Weights of a small mixture-of-experts language model, trained from scratch on English Wikipedia: 5009 steps.
Below are experts of layer 6 (counted from 0) of a mixture-of-experts language model. Rows are named router (the router's row for the expert), down (a neuron's output weights, with its number) and show model dimensions 0-127. Each number is 128 + 24 x the weight over its row's rms, rounded and kept within 0 to 255. Numbers have three digits each.
Before each expert's rows: a language model's description of what the expert responds to. This comes from a sample of Wikipedia text that the model never trained on.

# expert 5
Description: Short common nouns that often start compounds or idioms after the or his, such as post(humously), head, air, stand, hand, light.
router:138140084154129146097127098136105125113121110138137153118151095097090070131090129129130136108130129145117134124113135091099143134126103133143125114157147092197125112171128117135141116105145119151125096155105143155143168172141131147118136110131134128116154160095171130123149138132141112101113113099112128151093136130109162083117147153066150136160155157115121125153104046096165102102136
down0:159144139092126133122121107095177140126089138142096091114119138127122123108131158136139102139133147112118168126100112130190110128158147159149112115111113187134120123066150104147101173142123106094115163145114090115154154126096132109123131101117133127142153162120130111165123166146142147122168140154154124127174143101144169134133143060146127134129133147095159105110170133097113165101105
down1:125165145117134162121148108117127099142133139090165132083100094149161120155117124159154137170121140184151159154130107161125154129165115126090110165110148110136120126153103133097160124112122151140158145149140105133088113122169114083109155132115112134128129052167123068149131135125126136096120102097121153155121073153129122098129104166095121137129096116123139125118101112165143155123118
down2:153138138129132102148158130069135131122132160201084158102162120156130130118115122175115134127123159142138121127106125124118084139126179149153097137122097114140167153102154149126104128131152109175113151142084140155147119167126150133136177151143070129145138118136127161104116075140111120148139118094102161115141182115105104094122106110126113148129120103115120129149153093122156107121163
down3:153161117150138150141130109150095115138107113145101141121102094121136090087126160122127136130088120097119165156148136098161132141113103106100113127172134130118114154111146157133109114144128134147143134064174132132155147119147140143117103126148136124149118159155111135120182133118122102134070110131121146193110114108124116123157106144125113094152113193141157168095142141073146159084100
down4:132116135112127158117162112145130097147108134143125124145123133120086138165122186085149116100138138135060110136114168161105152119106134134156144135137123133100112115140161116113173133122158085088126163160149110101131128115101150115136134116096107100130138161115105123130125125128103118120167080107125153165165148085114099128124110114105166127113091141109152131188179153159172112159105
down5:119173132125112148147120124134080094129131131098110148121112189111132092126143165121121134122144216130162111157121131116157133123165136153126155126132107109106137133120045113139104122169143106157127136171149137118112115150104128114176110134105159116139099148096097135098112152122122130165125164123101145151147114108116134164099141112135144120100100137140112104169066099141118142128117
down6:158128132132119132119091166129131134096160120105097163136172144116101128115143072127156161120106105158124112133092176085114186178150125152140118098093153134120123140119146075133142105115118115152133133153094139135107120125139110125144202165142146148139145119099109106141109135156157143141074139127135122121135169112107107120141119135123131104131166105140121138109129181135115163146069
down7:137112137099100122118180105128152133146123127115121144133130087117088149090111154166128150160173133090150127094114127097107132157139056122156124102132130114090134127079123109157145146172108157082108180126138155115149155109145123108112114145089146106126144117138154097154143111154132118138163151095115174129136135105156159127130108090085138088119147154153129168145102133131097107132127
down8:122121117110136117112116157178113121136133111161115160168089133153152128099127151124118182097112135121138129180152111109147113123154128138157120113111139134101096102123128094085097084113199136137186083131091148163144116109157161134145122136110150145165109154100104133148140135154128122118103156113099110124166150153120155095147140123111112120146160112085109143132088143088123162154132
down9:100154112166120117119108098082121128141152128155102159125108132139102081127130112122131125099150120156112162080115150116151091081089135149126138140125131109127123101137114130126113141116113111186113139133082134142108095146155123122112105179134150169159095096149114162125119190104154130143101131107114108124176077133107113117122108117124129160130145097134139135106084123056117133099103
down10:098165118126105123104089159161160171133147141161099121143127148115140133145122144157137139094089111108094111124079100095132105108110146124114119138180113172105085098091154173131132104133115141149136149093114161150150112166088119099151113101101134151117144136100132142148181180085106125102159142145085125105120127116120111131109151105087126114123127125122118166124147120131115137178113
down11:132069140089157138120166152111138116085144149103133099139139112078120160118132181137137140138117156155103144088114105113101158137116092122151112087091142129107112120133109163157121161113074164118128157114130147125140131147078098116162149128133175164140142125117093118136107120130123115098092142155167113123156098122099102128120137116179072124087112100134158106127115136141121140130139
down12:152147130085148102125137118122136113111139107130110153121130160152116102122114120134111108135145137124093134136140119169071111089158086124103168126085100093177165105193138136116146092127155135153096163134120141122123162120130103125130104118148103102142160114158104104120119128145077131080154152125117140184117153119120105132139126123141145118150093114129081157078127112109140175164147
down13:099149093184097125110061100102115109117099123112149097122122129132109130106121117122118128118167092138157128133081140148130127160118128103135122186106155138093146156144171144124129141115113133095138131141123190110149152120117151136120082136186126119129092142086140136117153091138123141156129126141113141136116149103112114138115094075111111105150163137132141100171133116092111127068103
down14:135117105105181137107130172120123141091174102158094147149104095143135125109117120124112118118150152117116107090102152143105106128119122148110154122107169185141103090115193142132124124106148119101133106124148092134149184115133129125158138092131059103103115144110139127112121168139138113103108126126157118138119140148135151168109114148111086133145108161149142089113152164085117165101113
down15:113126151140165167125138121099111148098139095108117105147133148130135077142114124143124149114116077126122184125085126099137169121131129138079143120131153100123136136129159100152125144125121158170129140133115149098135116068057160128090103139134110138087096116140158131098104142115129090153155123121145143127103131114153125132143101159109088084104162120126089097108110135185112126157113
down16:152133120131134105129128100131137132126146114098081146105101127154090094093158136114120124150132106089137110142147125159157093096137185135114152113096110153154093153118134148125114132170143114144140082185148154155108139132132098109109152150093138126149110119130176157116152135142166166160154132120125140108115147112123184125114075130129130155131124133099165183090120150137117152074137
down17:146159166122122103156139140150120125138126166123143160139111113137131115106088114096155134128130115133144160158120103108165164129161079090149094129140174085093096097109169091097112129168145118143113115125125123083144188146080120133127158115141131115144148146125079142116115134133120145148122093106158117097107134099096110140162140154142108111128102119144122144119166145112125185157170
down18:125130134150130080149139119162120111151119115152119178124150102135137113156076149119161145138107103137142144082149157142139091178112136123160131200121126126118136125117125111159089168100112150120122119145137169150141095138128128101089107115139175172137131104160134111119100082142122133136106065112130180100104122157120132103142136174124101095135159125149146126126130104140159113155140
down19:137124109138151115134137150132112155131145169126111148132139100135134103128156108154142069142149148196107104160109115184094118109130169104120054105089130071131095136190147126134125127148172111122136171128117140106131138157095151143141125115119128116125116138137120147096159163140125160131129097152159113139127116093108150127081100161129097101120150142124123139155101114127136124119081
down20:139096098161146174187169170127137121109116115117146067193134157106131152121142147158107134094135104112112107123132108173112135141114096133127145133122107143156104067153115140139132144163162149129132130094158128153139115126169141121103130097156165105116109126126134145138122140147155083138116119118126158145122112091110132157144107140136049127107136148099106145136114121154108096140157
down21:117134164116125100155103136085165122117099101109109150132168126129173096147166095105144090144050114125107167140086190108145116136123158137146178123158128135139134160110139138127146141059108145133135111125133161155101113136112144135120116108144144166109160151162102113129163161166119100101126112140143102099133108095149127107127124111149132122113126148115165106114174123131117116115117
down22:154141189138120123153130159136076134109079099106148160145116175114151156093137106142087155117129153101111125128133133108161187116109094089170147129147112088137166092101175161113137106098115108102127137109101117107147130098082126139122143085123161136139143137143094137171121150158128129116149128128165130122163141162112124118095086110120146113118099117100115103156125134115131113129124
down23:154133141121148149139129125131121163108132138150079131122082106131114153174122174152133114146109123122133085148156136132142152132070154104116160096161117126136164107158139126167154121115164121135091157123130094128143121106169092131117160120116097146083094163102135164174121161161124117131149122162141154073099162152104111150158114087108108138138159149157159151135110137114116110148126
down24:141136116191129122094100083103132120147138108119127171149079116142128145109157123127134119130152094110156160124150167135156106091155095143120160127090150132180152095079146107084093108156151111130099110152108134148128165122125120135101138179138140134147101121118104133123141185151154133134100106122127130117108171126134177120164124129120105166146131096087110144124139084126109126134152
down25:140110119146111121124126132180166131173128109164131126159120114174104114105137150140159173147118155114151137176140175081152127130136134138174167123172072116088110128156147126081118109199115126104134115081142140102147146162135166119124098139152093142127128140130106166093133123112124144113136162141131127158130125158088131133133137136078144076124141129126116135125095104126126135133139
down26:123132122105111142132134148117126137147098102131136136128133141132178161104188160120129182113095149107144140133113163102133148166148107146137169121163141152162145118159119089149155097151151166137083133140135144154136108098124128124107139139155151174118103138120140154163133100126173097142124190111131119086097079172095100162170153111104147115149133133129109130118110121125117118134177
down27:137090102078127132113124134092126102128148150190174173134148066121101112158108133084118139098105127098135127150140121136120095112106136124096178144159093085129142071141132145106136135162132120109110149116158164162124068150134106106111147101125106152148154102140138120118111142125124140082085121111105099105136119124127116104160143136154112155152159101124114121132132167148136134103117
down28:120141089148176124116125110127138130087138142144121116133153076150117045130153133114103134161157081121122130100147134136183080083146133137107165109143107193142141116104115128130157122143097118162147119138134176160138146098129096163126113129104146159078133111101110130128101133096142101148107143106170138171160162116122126126130104120108136131157153122147139137115128115156105123106127
down29:122134148109141155111102113162106143123147188072111179119148131098108128113104158092144124123134125129138134105129133106067114100089112143105124151132159141101134127076117149159144101146086116110121114117107167158114156108114138148076104156115110125094129094174151097110134114105155112118084081149137126093142146086136101121141114125149132121185143106128131134125164145148112127159113
down30:129104137094158110142134143142123163145130111080156078135108167103131141113119128131106102157112127126128172133144096102108148146093098081128096126131157116114125179105112157174160127130096146117118134103151113102138128067131126163173127124111120171111151123125086161123079137112075130122156082147114137156141148093187149136096118158133157135151125153153127114134142135139115111108119
down31:122196133128127149106158112131115122153151162119087134115137105129127140125111158101166132110143145145140155094150118157115143140106100156099138145178126189147119159157080099156125140088137144117132167106090100110132119157117160115151135149129087132095111144157100125149165159171152106123151139136118109111112126166124110123145115135107156115128098134119089176149120090148114161179145

# expert 9
Description: Head nouns of sports competitions, leagues and military or official bodies after a modifier, such as League, Cup, Championship, Conference, Army.
router:156154091138121153114123134126118109135093091083131118133144114116130112174110141111109127134114138105083108109096142127090188143132116121123133122103152122137115102123111068129161123144123127110156092126130092116178138180097107139112116105091138102097150150112160140135146129146132085103184086090149147143095107138087160114110158118110101137171174123123129122143092133094119106143139
down0:186154121141098126125128106102145141155112119108103132128149136124149131134153164130120128156171129167124139137110114128141192098106095123163196128109116101124078122096074149129097155096079100163131138054110161129124139154109124103135109130130139124122133159176108123115148123120124130141185090132099112109114177116127142163137141133138124130153107148101132138148103143124130108111132
down1:137124125109140169128143129093141122192112149116130120111131115161153123128144120090165094122146102161123127134136122110096108100094176098149153134136131091108175151098144142158146125151124114115128133087149107112082115151124127144194106121124095106103129090110095146102134132170072128148148082139125133128140166123127107193166112133165109134122098137121125154115137161105147140159140
down2:087126130111128120158143129109125163146105138118108131118107135126110104124098083100137114137144117105105135146121153070137128127137108085148137117132088075136124142141150115167122147150140155089075132199123113139093130126166107134190118128114146166134163194094117110119109121168115110089146107118141158144116137106135136138124107121109131154118136107161083116087132125085134161143154
down3:138103126140161171103120122134149153135163170086111168131116112120127141118104107112123175136117103118117100133129100123101153138145075126168106116139140111140119108153068118141072129129139171083167154118129117199116130101123153110119154089126170136147118136094120166155143116120121102102116081149127150145123163119122120173092110147132111126117138114158111112119137145101098121084149
down4:119083121091103109137175104143117099108153131132184124126191170117107138108130123120144151159103081146142136112099150125102160152153121099116117133138154157099096102097128119158092072110102141140169138142115162141078118146141083094106128136140122164128107163176128141116128127110118127107161117119123118144121165079108137119118105155110158100087139128141125134133134107146138173143141
down5:126136088130124123123136149099093100113115135132092173133076138128129080128098136144121108131147113100131170183140100124145123081153140128132090112070123145094154139122097138140134127109098120113149152070118149121096119176091121169131082165117095062152129103144124157144138117106130152138112099096097131131148087120153127113108123144114158115144102118116144147096128117114125148094109
down6:144136127107117120114172144125159090144091148127147091132145114136146126156151071139126130148119140117086102091125141136153099119104095125114144119075139155116119138095146147149134174116082130105128145119153160128153084094108146122138114135157152136109118078126082136138123072149133147131141148108138167146141116112163092176133126164116173112090148146142169150106111138149110109076116
down7:109095142103125148146131130110131124110102082123159152145112097134136111103136164123151156119136157155154120105108105104124104088159134149074159133127155132127130114110102138107112078135109124089155066160103149115108156140130165135135097139143152109141086133163126105060139118105097120116110104116127121123086117138163134173142185159119095108156128086107169104115118147128154125120141
down8:105180112113137145149097149130141100141134140121148133161103141144175164136119132104117154160154184111117120135106130159131151130168123095078155190158115120104095107135122108123137086130160151085121099144126111114148095133144114105087114143136097141113128145182086129140182116115098152145125155078140110126127076107126109125108158115132138111143104118139132167095129105152126095116135
down9:143116166089158155093155142114100148127053143099153149118089085119150122117111129103132103095146159137125161132119172105148140123134131153152072108112163103121125116071112127127109154149121100128135137141168155099107135118136095170145109130104097088154125152136131129103154123161105099141135114093134118125131072103125164103133138121123135113172130124146107146149108148093103134168104
down10:119138152111146124158130107138069137084119172133129130081101131139128138129205104142125103138143080135162140136155107166097140153108161134108111087124129130152140109111103143153118140122153088107124107117116144108144144184129136136130120134148149140141100127118134162105149147133134158174103100149125102128142146131071105145110148140142065089159114079129126131152158122127082131094128
down11:164147143122164173164137118126137173185124138143121134123147154192158081125119108146118135102144151188130116141139108123121093137143082090093162142107153112130142136125152143126139105115131146110166138147125107139142114153120129074151151110116113136099141148131075148132102165163089177094096114142111139156129125095135139125153130178126141127102132118130094122116157136146103134082115
down12:105123124136068059182124143132129133105137075092108128132131098101082107117135128175088137110130142114145124128096198126132128114073146153132127139112133145118131118133142101129144134147143105124119106142136112123135103118136156141103178127145109118185109110153092120132121123127143102167148148108139134145131101149100146129139109126083130122131084151121156141099107115110173090074137
down13:132121151154157157171111155087130113077141163143147155097095145129177123165163114163112155143087110130142124148098148116118116145114127157123103121120148137093110138177114076146118139114138137147156131152077131116131165136136116152150109099155174136092081104115103104133134121123129167128135105114118099170131113100093147161150151144106114125128108148119084164146160134121135081143113
down14:135092112100172103089118123116114134117087118124128152109135102130131135131095092127139129097095139167125160135114133126158153090173128137180112133101144132121113087124130154136163113092188104130099111125092135136132095106139103197108126127142160108169130147106098114164119125138091147122085158103125102130132139115143128108171123114122168111126074162134161106102147143123162098137134
down15:136124106143116096105093136129109078095138098139108159077152118097115135139103112114122122158132138119149115151143197127076123150116156154118123148127121169131138153144114091100123097137098103130146113130140158099133131130137108109102096121134111125138114121183148084076134141163156144140192154103107112153129106146079143142074134142151139083140141124159115111130108122141163092109122
down16:140146101141088114164134151132148121069146135137109148163174172146121132113122116126142146149091089167163152147122161121159104139137127169147141126141108088179109148169130123091137142129132138136170120144115116110130127109112102113118139120118117151118119116100139122122110115087130120129126154125139123113130149160135094158066120139108105105115200156087132149080098175154106090149129
down17:129149145117114098139096143090095087089097149146111175093170130118083107105128133136101150147150138147139087132106165074115104116108160136121127122127106189138132111176111089097148118083101104135169127144135157091154104104148104130114117167134098130132150138167120145105118100125128132106138185138125126137121141137110119126100102092143149119113119097159106105121093136108134149164149
down18:146118129119134116112196132135118153141092154141109129083107135112158104107134169133110139115123139133154119130169143140140118148105100142154127107137160096183094148153122081138143136123158122096116093148145123115084132094153158179144103114110104134109121150144164091141157133140139162134110101137110108113163137123161186104149164155130159124142085126105171137132152098119125115068137
down19:110110111099159150112187107123137122104149119125137137119122117125162113175089113106141110135107099149154154103125089130133174134145122115117119088135116131134189127163200110120109154120158156108152152112143138147164095125103095151121158136084127160128141107125122098118136139172150135134137108124167120183155168130146154134104148155136148092144100134105122161140148154114092147102096
down20:155094127100157133102138150156191119103133100132140153164114123153143123154126135075130120147121170131089127112148114113125123117164100144153152096134147120144122114138146152147112099124120127137126141127141111149071131099134132115150135118161180096116086086113126147181140147148135148131141122066143206125091138158151089108150123123161140171115135134082109126102118152121111135129108
down21:139128112122101145118139133115133115125169151074169092129146118108090131149099104172073123116159101139144112114114161164144145136113100154160098114130140145126141167115148172101152167114117135091151135099149136109126117147142154131146098146104074078114103136101111100125120168136090121103149092109079148155185135137134097140146146148121133106077122155136141128136136131151102144127099
down22:111158103099134114136111095107142124142120162143074109160101156123116134140134081177121128093102129143105134114036129100174093153146153144060117144108148140116075140124139120129169123098123142172093134135123117106138156145133126095112153149142093131142144092125172103132137149111123139158128126094163132122137148117139087136141149122161084110123123137087144137115135118144124122124131
down23:106102132082114150126103103139108129150145118193125153090093147132137133093142141125139154161132131157112142133088145119123114125134144172108136135073107132119180147142117164130120140142143112129158142141095102077124141102142128085149146131106127131138128120142127113125111081191083109101085147131118172119152176106130116137122113141107137143117118123127143082156114105162164148186104
down24:122125147146124146153138085140138165150106129136108129132114132121154137112119148157131144113129141146092101148120151141123081107131108148145071100156090155140158150151109085123125174082130120086105150104096123126164098122119144130148143119135108117150134128149113147135111144108134160155132162145191126113137117116126134159111145162109198100119125161107089104123165104095196087130105
down25:110123151152117090122099108134147156152134135146129137105125108106147141140107164110142134151106133090119153100108159079123119171112169145129146132147090157156112092150127124128134105120121101122086138105104095140126128114127102072104136104147101158168089124147163137120134112167153086132131132128130118096152149163080069137117097119145131093107186132128136124086126116126176075140129
down26:122127093130150091175144094106117106159103083105117124103084166135088063160111137090128144151160106099148103127132151097143137138122137140100139142166121144126159133115119120111148110124136091094097112135131127159133133154136146115114097153106132141179172166098157165107143121129182106123155125109143138149166109108103146131161134113114118112171160104127106170112144131094123099147126
down27:117161136107127149099158133116122130118133151160126170165151090141129102098143140097157142136158125169116104103155083130124131141119143174146087096101148140102167151110136124144150124098104126110144146124141181129144148113088142157102103103118190141103116090129132146118160143126140148106148170162083181115112147148077102109141131155092113094115126149114122128097149120163130131148103
down28:174149147140175122168103127119155141163091104109112134130142120186095138140146102110168149117097092155108130112151095131116127109079092137119116116138107114110134159140108193156136133129131133113130164134127104133131132056136165127211113123122148130122124136100099141164150142107167136124131095133137136166092155103156114144108107122147131150133117151127137133115158126141088140101113
down29:185131151145162092136164131156137110133148111072128151135150084085098123098070106119101166105148131118109136110117110121148167136104102100156130126134178172135106120098119098104142110090125098140138122093135114125153140122104141143115106153131072124123120143135113129125126126103112115086114122143130133100125156129130097123163082098153099160095161135130131198100112148122119123151119
down30:130090148120133122163118121121116108099107073164080131118109117169142162113157129129173112146163161125131150140165133095140137102156121123137146094094092150144134174151152111120122116128093106118200130100127136142160159131156140153120118133067147125146149160113154151172133128119120130155108136152131149107134152124130149142147101093128161115133127134108186144156096115113146087145091
down31:083133161098160117105134120126170131151105124113097176164113138116162073108115131129171100090130136134119129124131136148113160133122111098100155072107137086132103123139129160113105125154117129113081113121114096116127091100140164109106111156111145085127131142149127138151121086089152103161083128120160096137121107087139100129120153141132088132122139123110186155091153128128098100139149

# expert 22
Description: Single capital letters and pieces inside acronyms, codes and chemical strings, e.g. SB-O, IM-F, SAG-E, V-F-43.
router:174164130128113130105145144178146124126112117103111151116115147126096104144095162118100136107123169096115133113182151142078145167149148102165110114144136130163162137150168102133173113136138152102148130114096093146134157145144116144098132127107158072104187140104140119140159146166114091136136115124151166115118169112104120125106127117129119152163155134130134145175122122141141087141165
down0:142133137100130157096123164111164080133165119104148141119111093155136144134124083132114104129085136135068131139117177077126149121116139140111114156104102113135190126169118118115166130105113157113168162087106130182101147122134119113158127133134107126112137172139084122105145110135118142115145125115112107131146124108123133153159155117119101142132069140099136180116115153162112089110115
down1:124121135114122111134094170143102126081105076093080088140108106136106126155117139089156099108101145081120170117133149133128159110129091161101141155135138104139143134092141228120116147162154138102121135124129108146155106092165129109099116113109123095116159147105127128126127160139111130105133102126132116114131152119136187114113124132117144120161098119121168150135099142158142104148103
down2:119189128163142087114124129160168142104104102113159161154098112106125138143124145082155117126118149172140160157131113106134077139119112147082102131103124130124139127115126131147105159129128133111116075122133136142124136134162108133143129157124160180133133104129144168159102109061126163119120105100158125102115150183128137091089123129119137170106163125147101169129160143118091114113114
down3:135119165106157124150103162148130120157130127128100145135086127122116113151157133113122108128113131084101148167129086159123127105125121093163128078155188131165127118117125125130151123083158133118134083177105125116118093106079184109149117107107102112066103131131114122123151132107125152126131124097127104081156112120125102165170148125094120101134135152152102164104106147129100134128162
down4:164113105151145160146151131107135134108137165114136163115114089115138103138168135096128114136119127146135150089170120120149107106056126146132136163162171164158184113143085191171152144114090161103116145094125121146128146108142123139173142171122104125113151120117108146105146132129135098133154075164137159124111143125093157111122103140122122158125101139129129142154127152107157140142108
down5:102121121091142125147153132118110101106146115140145114125102122137134073170121130166138145133033101134117110175132167140084138148109140149104166154147135103142128120137091133167139101111151145152083135127130168105126154130129137145148158131133135181122136153174142154130139146141173101111163145114152088153146152158138126104096083136125150142152155146136129126136119096126132176113144
down6:133143154112125198124126094148154120137160146144140138117116158196124134142126152143165147173132099125118122114105160146038125144139096139145141147117149129149138146132104083108128143133112162165149157140128125145129098148141119123120156138175122096111133135112162094103139105130181166135156155145120149171085109126137152140093128164128135115149115100142160085112117108137140114127118
down7:104122137163090144109140138133107104123126157127137142100130114127167148164073132110130132114129166112117127119168122112146133155134094065115133106146137083166124109125092086129132071141093116131115160131129130135137149118150110118096137103125126161132095097091140162153122164129163127160168108099119102147100092141093083129142119118119101085113145100122083169136106111175106106140149
down8:130117138136122092142129151109158150105140121132124100109140116146115114122145147112183121137084088103114131111141119158097106094095122101113097147112155103110135105140169109150133112149071102084170153105134116114168135122085107121132126144125212133136133125122110106110082138150128129121114134128161148166137128085119157107154119089136114141116092117134129127115172185145086135175145
down9:123107109128163147138171133124092137100142117082083134151164108106129119147121105123127143142148149128101179118123122135136173149100138154154113115157133145146125110088142102157128126098162187136187138090117148132116107125129194156136150160099109145113132130127146111135152103133134134126175078091125122159093074100090142136081148142126137135123131140152126131133172128150121099154114
down10:174112075095154159166154144128109135176136101154177088109131181113122108135192111168141126122134055144114118142143103121117119117114128102096133092132095105135111126132137161133112119156153126092150132126088135135144139167162140096112128098129138157132143141117129145102121158113136121130129103122105173127141104148161133129090115138144126133168123139149176080146118116107099144114107
down11:094152157142206127102094127126108122137140140119142086127176145138154108144127100131122151132128088135096142130077127155119141111163091127110129150120141089073131127096136131137114117155166145155135143128080123099141106143154091189135114127098112145153126133129087163094167154146081140160135106093128099134116138152150118118126089146111136137137106127078162133131143127111130089117132
down12:147135118106118110152147088118139115137159141151138132126097144136139145141084117154089123073121150137117151092159146100126147129144158135137125117116119154129112119140145121142086126084089142134135141116132111102143100122122142109124114115137088126138133098162136163150152108157122102108115136112127083089115146095108132132113038098159137159105127152157144141139150083187180126181162
down13:137148130124096130132106107105131141102142118108184154148141090150134146122114167100136161160159136158136121159139140111109137108069134112149118143142165173132128170170089139096106143135124123082150148112095123162118110111131130167133111105136142133138105168123106111120111160128075140101182116166102112118150164110138109108138141149092096164124114122151118079151100123114159157086131
down14:126125085137145083140121136141153126149096129101164154138161130119155115158095122081085148114115135120103186136121168095149167141135142122094091135102155114092158102110182108124088109106147153103110138143143087168115131118134153141138116096122137115098085136100128150100127138114161114080129128136145123125119129107144139108125138142137104096129097124134199132102097150157121139160169
down15:162142112117130162105120126160117131096130128147124123128105151105132119124120199103122127120084149099136139159136153081135173121115155136112130142086119102141105148119155116149137118080148158185134136188174105130128141118145092167172132085127139146134106155123128150153142175118111137135142103123105095102143128161125175125108126175106138180157145118112100108130104133130135163122157
down16:123136125147156120130149136131115167134178158141124153139148150144106099164115135144122083083164125110122111127153127158117088139079125110121132104076139146129098137107118110172147092081098180129145112107095151109149122127108155119103047128147108143116085101138132139175125124129136140127121130152131114156149146099172127108123115139160127145085138163108124142141173105105104093109132
down17:109146127121121086114138138111098177143114135138108159140123129150109128116136125096112134114131125069098142139132168142130111143105117153134108146145121146152104102153115133187178088100141134156124119109166108163156135126129130163097155099125122128151069107131186144154101137171106089125140135139125144133091169136095159121137084118151114105176132163121119155100144184147104130114138
down18:100110118100141184120110137139173126173090139155096138135121125113158144110142128093170089103088110133106132134142085139104140156125063119133126138113111101115106130095131202110139150125125144098123118115121126144133110126125124106192175131126168103127159119085134120180143145121126096135125114126124147144132102106120111103137151143139161165158117121151090121138093177115121156103123
down19:124098155129137155123135082101168148133158129122134119112135132100121111120129128079113104170157104120129145106105125126105146147155148176095112147150140140129161157084112132126144152141107162127119129137066113078135111079118129151134107146080171143133121114095102118110138145122169154137193124129148124149142163136117121108112088125144175104120100137188152114080120120148140141094127
down20:124136158099130121125129124088083132154129143151143105132159094103162108135147136130125153118150112154105121116131163101155121159125149123124161157111099159157131070134119099144139129153150121141130165157122143090081077113137111150147105110144181137153099132147111175142158080149137141131143163092157132123157086117142125118151068119129127112150171138132134141083129130133112173147082
down21:191106167155104114173103132100140129070110103120152125166089157173098128155152120116120121102119139142089102126103123115124106090085125128109132148116137121140128108148121105128112096126148160097128116111135113163177092120095137147128071138163139142135049172120128118150125146120129107145137137136093122107098149115111119143166096134103158120133133141152094137121138109102161124126104
down22:123113096173106097106120133115152124107112157148128127129125087109080136112077157129107148104090108116162095104120146144146119143124141134107119116128133165135149163120112125119127075143103143131114121089141167130116101107120084102158114133125144102145129177135152082123146093108125133168132131135128132109145081127125160067110113107162068087132158102138111114109130164182150135118101
down23:126161135156153137138126110122112112139082155130131141149117126124108102132086103087114161166191149158109100136131116150138137125168111136113120170120165127155113150097108123139118085114141119131101133155140137156085156114118092116087129114075111144142161119122090145124101103143101137125128111122136084122146145157083106125118096157129098097082132147108142145115086112200091148133124
down24:184105079126132101108152126120133168120157147099137186144158103117136123073124114151137135154118116090103139113122183055110161153165111142142092128126078130103114117162128126128128133123105169144113140176131132156121080118122148129114140108140096140107078138155163152131137123134129144106127130114127108150172101157126133119130118151091169135164153147147115130134137120137159098113139
down25:115129166128155154102082122121099090148130177095184159102099149146139121162174137163138123126120128134083150153074116131118102132162128155133150087138134122138114152127131124142135142157124112142158161090120118095151137106134099172148158111088128124151119141136142101139169102109119148107118106144129121160109118093116133159124135113082133142102162136126131108172177140137102114187103
down26:085137145133124140144099088149135121145107138179140116089136136126175105077142122139135132148091147111108136150122157125119111098143107123118111107155179123113145152097109176173122133090123149151120102189140156080118145165101127171124119120100120172093151090146110135120158138131087097138095119136099161143143094108147099121130149145115114123143128095135150093147098113096141154154116
down27:167112143114132092150114145111118127123122138153122127195147195139141117127103126130173105120165151101102146114073111113144119114091148174112149150161145133113094120148144147093147155116105152132127120098176145153097115151108120144116090146140180095078118126117151116108113144149131149116105148133150155082110119148138110121141163111107093161127148158078165142112136148140127123135149
down28:119154140066140154115108135084126117096112120114141116103130100142103133159097115130147111138136134162088121126124145119177129136119132115164138113120124097132157087128132113171110133096101129099135143082128096143124101146119096168131186163139099147113091168137125063129152108167094115091103165181100148111119131156107128135137170126150159124153091110138095166125119121140129129117135
down29:124135139111130094089108138122158157147141100145120118115180149102141103119112116113082145119101140126136142101121118142157087132068136115112117091112131159150175134133115099103146109093124086142130143082157124126134153134126062069074155120135128144150160126129093143166154123107164126150200131136139137083103106159133113110095113115141116138129157132136125143134109132121110088130131
down30:137152094096156148159133143116133134126137112158109093112085136129115099126170123199142099139097117140135124160130106116139118125151200124115125171138123110134154081152136103139079110102154126155099110108104129122167179147110151137147163127095158120147174166126151138151178138122111143092080108128127139103109157156149175107126105138116118128143109138129106120130124122098102106133147
down31:081166110114113148090148134150138127130105173118124124121077080160122093149149094154132088117146077122118141143106126128117120106099186149135143124165131108165123095113081121134121136135099108173110161111155112127117087092141135153111175120114100093129126083127144126138116129128113085141101122072174129116101150148110124119131097113112155134134141106116156160127128154130149175124137